config.toml
n_layer = 11
d_model = 160
n_experts = 256
experts_per_token = 8
d_expert = 32
d_shared_expert = 0
activation = "swiglu"
moe_layers = [3, 4, 5, 6, 7, 8, 9, 10]
router_score = "softmax"
normalize_top_k = false
routed_scale = 1.0
balance_loss = 0.00495
balance_bias = false
init_std_router = 0.0164
lr_router = 0.000703
vocab_size = 2048
norm = "rmsnorm"
norm_eps = 1e-05
tie_embeddings = false
optimizer = "adamw"
lr = 0.00207
beta1 = 0.95
beta2 = 0.95
batch_tokens = [32768, 65536]
seq_len = 768
train_tokens = 288400000
steps = 6113
dataset = "wikipedia_en"
Below are experts of layer 6 (counted from 0) of a mixture-of-experts language model. Rows are named router (the router's row for the expert) and show model dimensions 0-159. Each number is 128 + 24 x the weight over its row's rms, rounded and kept within 0 to 255. Numbers have three digits each.
After each expert's rows: a language model's description of what the expert responds to. This comes from a sample of Wikipedia text that the model never trained on.

# expert 43
router:129117167126092111114119121087142165192096128109097090094158117152179154139156088145140086126122112162125119116166124175123107139131127150162158113160107112122090129143147121131126141095126141093148131115132109125148105114081106174104100183106106107170081091103118119151096131146142147131091148126102160135154165090132099161092123136136114135129159141139082112097097150121146115104121138155124138135115126144142163131161138153158125128120159139155146117169117140101101147128157117
Arabic, Persian and Slavic names

# expert 44
router:113114148157137141113122111097125109137164115151146086112138133129129142132162114129158084144128102148171147085149117124100123095087102162158177133112120151128156089139122111108117147154164108108147118150116156182155143147111178115137143166140105102097130095125130176152065109109138134125162122158105151167141153125134118123093119154167113163118140163106133159125100157122153125163128160112085142141102106121144118136115091119112085125129133171117120116184098135102108096123150102
Capitalized name syllables

# expert 9
router:145129106106132140095153119105151151150169098121143149130160123144083118125089101102154152110153158101129120118127106130109152129136106164158134089120103182107166161130127112129107130116153098137117103163088169158102122112121097168141146112144089122109107115164136127114118099164188151151087132110085154148136116116127154154111172112110143169128104163157117126126130105135152116088104166109118139100099136129127141144157161192103129128113097142108080146114146127091093127104143138
Word-initial capitals, prefixes

# expert 61
router:173141150115132130170101149113127100104176132143144103127108093113154171093109137134129133089137090149155109144132091143102115145156101171131150133144152139122131115087140080148102090154124082142149119173107122125143110140131170118130109126150097090118147116121129116096109094123127154124148098129104116157141152149131127116137110142132138139151129143119182112146133149093139136159161141096103149121194133150166136183161089103147144162104148185127159167150125128130147147154090130
Short syllables after capitals

# expert 25
router:157103104125111180111117102135156138125168111092112126116135084124162144098143149121117115094156133115103127148123167132164095093146110094151149127113098110113145108135146187122162109143121120129134127155098144154053176147122129104147133127144109103069157122117162113113155099167116134118124106142092147108143147110115133131187159126133096162122081094121147114128130153136122139144163149143096125122108107118106115168123115082093128142144114158097102114150138134082136094136095151
Word starts in technical descriptions

# expert 16
router:163137144129149127134118088106132070158129126128115099125126126121116140095172140118110102078162135129090087089167117127121112155189157177134155139162156142090152099143128157103127146139158121082108110159126152120120126118182156138135148118103125102103112123128136139099132110156111152136149107145093114161124135112114140115108106143125119085116095149108163141141151131110128101116090100138107096134091095099143158167095143151133094100113144170136114104154103145087120133167082140
Score and table punctuation

# expert 23
router:117094149109121144110151152082089126162133123122140110126144133104114139092136132083156118131110110198117091117132110124141102113126104160174128087172158102150160154122132109093130105128157144112118107130095097167138103077105120128128066175115112075154114147129116109101121117135133160163133133138091130138136147142143155154137160155160150125152127124139143122087088171105095125186136119113124172126129106140160124150129106140142173139117136133149153120166108104114131126130160093
Name-initial capital syllables

# expert 37
router:147141166094174066108129137109135135158126136134164093160147132149133147153152141179151094123165146121120107133092119115084114124111169125147123176094113159144097122085071079112125141134125100144119087168161117142114087107108139169160124108129109119118082120169128143145123137127114143112160131115123135129131128110161116150105097121138117094123160157112101090083126114135131123101152151141122126131128146088120150109141092146151152117111154174118100164155157163132102133149146100
Capital and syllable pieces in tables

# expert 13
router:156138108108124142135112091154155114087139145174131122178111096103105127138129166128107133126128125091133131147101071143113110140115127131102164159104144113145127110108153139149094150161085098120117107122152090124130097101124149175134157140140098130107131170123146112102112124123105086153177122165136122123124103116152119136088122113138100128157162156113162174138180096174145134136119137126130164151145143114170152166132103111130125118142086088103069132096093117146096117102117095
Pieces of proper names

# expert 52
router:140129159157114144079112117150148086150144104126111114142134074119147151135143139128151160135144149157129158142102127118114159174157119123124154148130104101157089105157056121135124119139118135141156111153167132094155116177132178138135124122151185137127116104151092142104122132090145122104091105096116127144164178135144103126116100146116099128132146142118139144091135089144130133143103144133103092152147123124167122174117097151156120123112106159159106146124154145151075102173144094
Inner syllables of foreign names

# expert 50
router:155167154175109149123151135138142080150171088130111138162141104122105135121157156134104087119108148145108161117087092124125128131105113160144124125162108137134177134140156140116160090106129130095141131169119115166114121138126170177131148124128137097107127098094137139106106152115148159157108140138095141144110129138136130151143176142168108162142099135110108109131109105138118099091087162124142123151090142099156157126134113156163096134139105127166117087158101142129098084169171160
Re/Na word openings

# expert 56
router:150125141135122127147124100079158149168178116132077113126175124119124122130175144089111157148137175162135116168123100086126118145139099142119106121127139154120153091144133108094192137144158140138154124126146120140143144131109143117167092116156093109142148158126116137099120147153092139139091126119108106159137122160120165108162130172096133114130089112126126167088118169147116145105122133115126155144089102124092150122095103114113083126129097093177098142135101126103102133167154109
Bare space tokens

# expert 42
router:161105142123157126159148117126110156101171150109129155110162152122111098123137144104108159139164121136129102142161099160096146109113121139113132125130136160145163143088135140122101162154137127174146110126111121157123117091168095116114102130134123113113139155099122087116127152158132137169131162150119088134117141169122131183122162152163096102089163147135124114097076097094153069130128139107127146118125092147098134132149144104113153141128104089124180109139055120098123117110097112
Capital initials of titles

# expert 8
router:116073113142135122148153083138107138139173092109114143124154120122160152101141125106138135105148130114075137092132148156172124157102113136113148122159109122086134152118124129115181100113146159152090146194147104184127134109126136113144096107135117099145106165154107104136134122140107145069116155159129147103106184155126113134124099104113125148172093088103135094135122129098126141148127133139127100167075145112118122148130135144149128082114160136118141116139108142134162126116188126
Infobox list dashes

# expert 2
router:127108098064127125159149120106133172142133095153108159103113100108116129104143068119163148131134092091100121143149128114165109160167104148118121088147103141153135183126145114101109108131155112131153130109110109132089089115123097140121140156118114101120146129110153133128189165155119125136127112123115119153147153107102171119138096159132154082160124152075160131179099138145129105129099125117148135085093097137115144145083141089131123136160100119131134154163136135117113082143125131
Word-initial consonant pieces

# expert 22
router:154153124123134113087112149095130140154118111146141097123113094117151156101138127148145112156129145100120143157155093145120125140146160117124113144156136131120069103086145097109097119093160083115126155120137139129112128124113139133117139123109138132111146119131158146180213121112134120131151125105146134132130152156129140079165167158142139113147120123123157125130141133158143099109138132166110154100082181127068157169130156155127088160102170172134102147106124148143178160167119143
Table header and stat pieces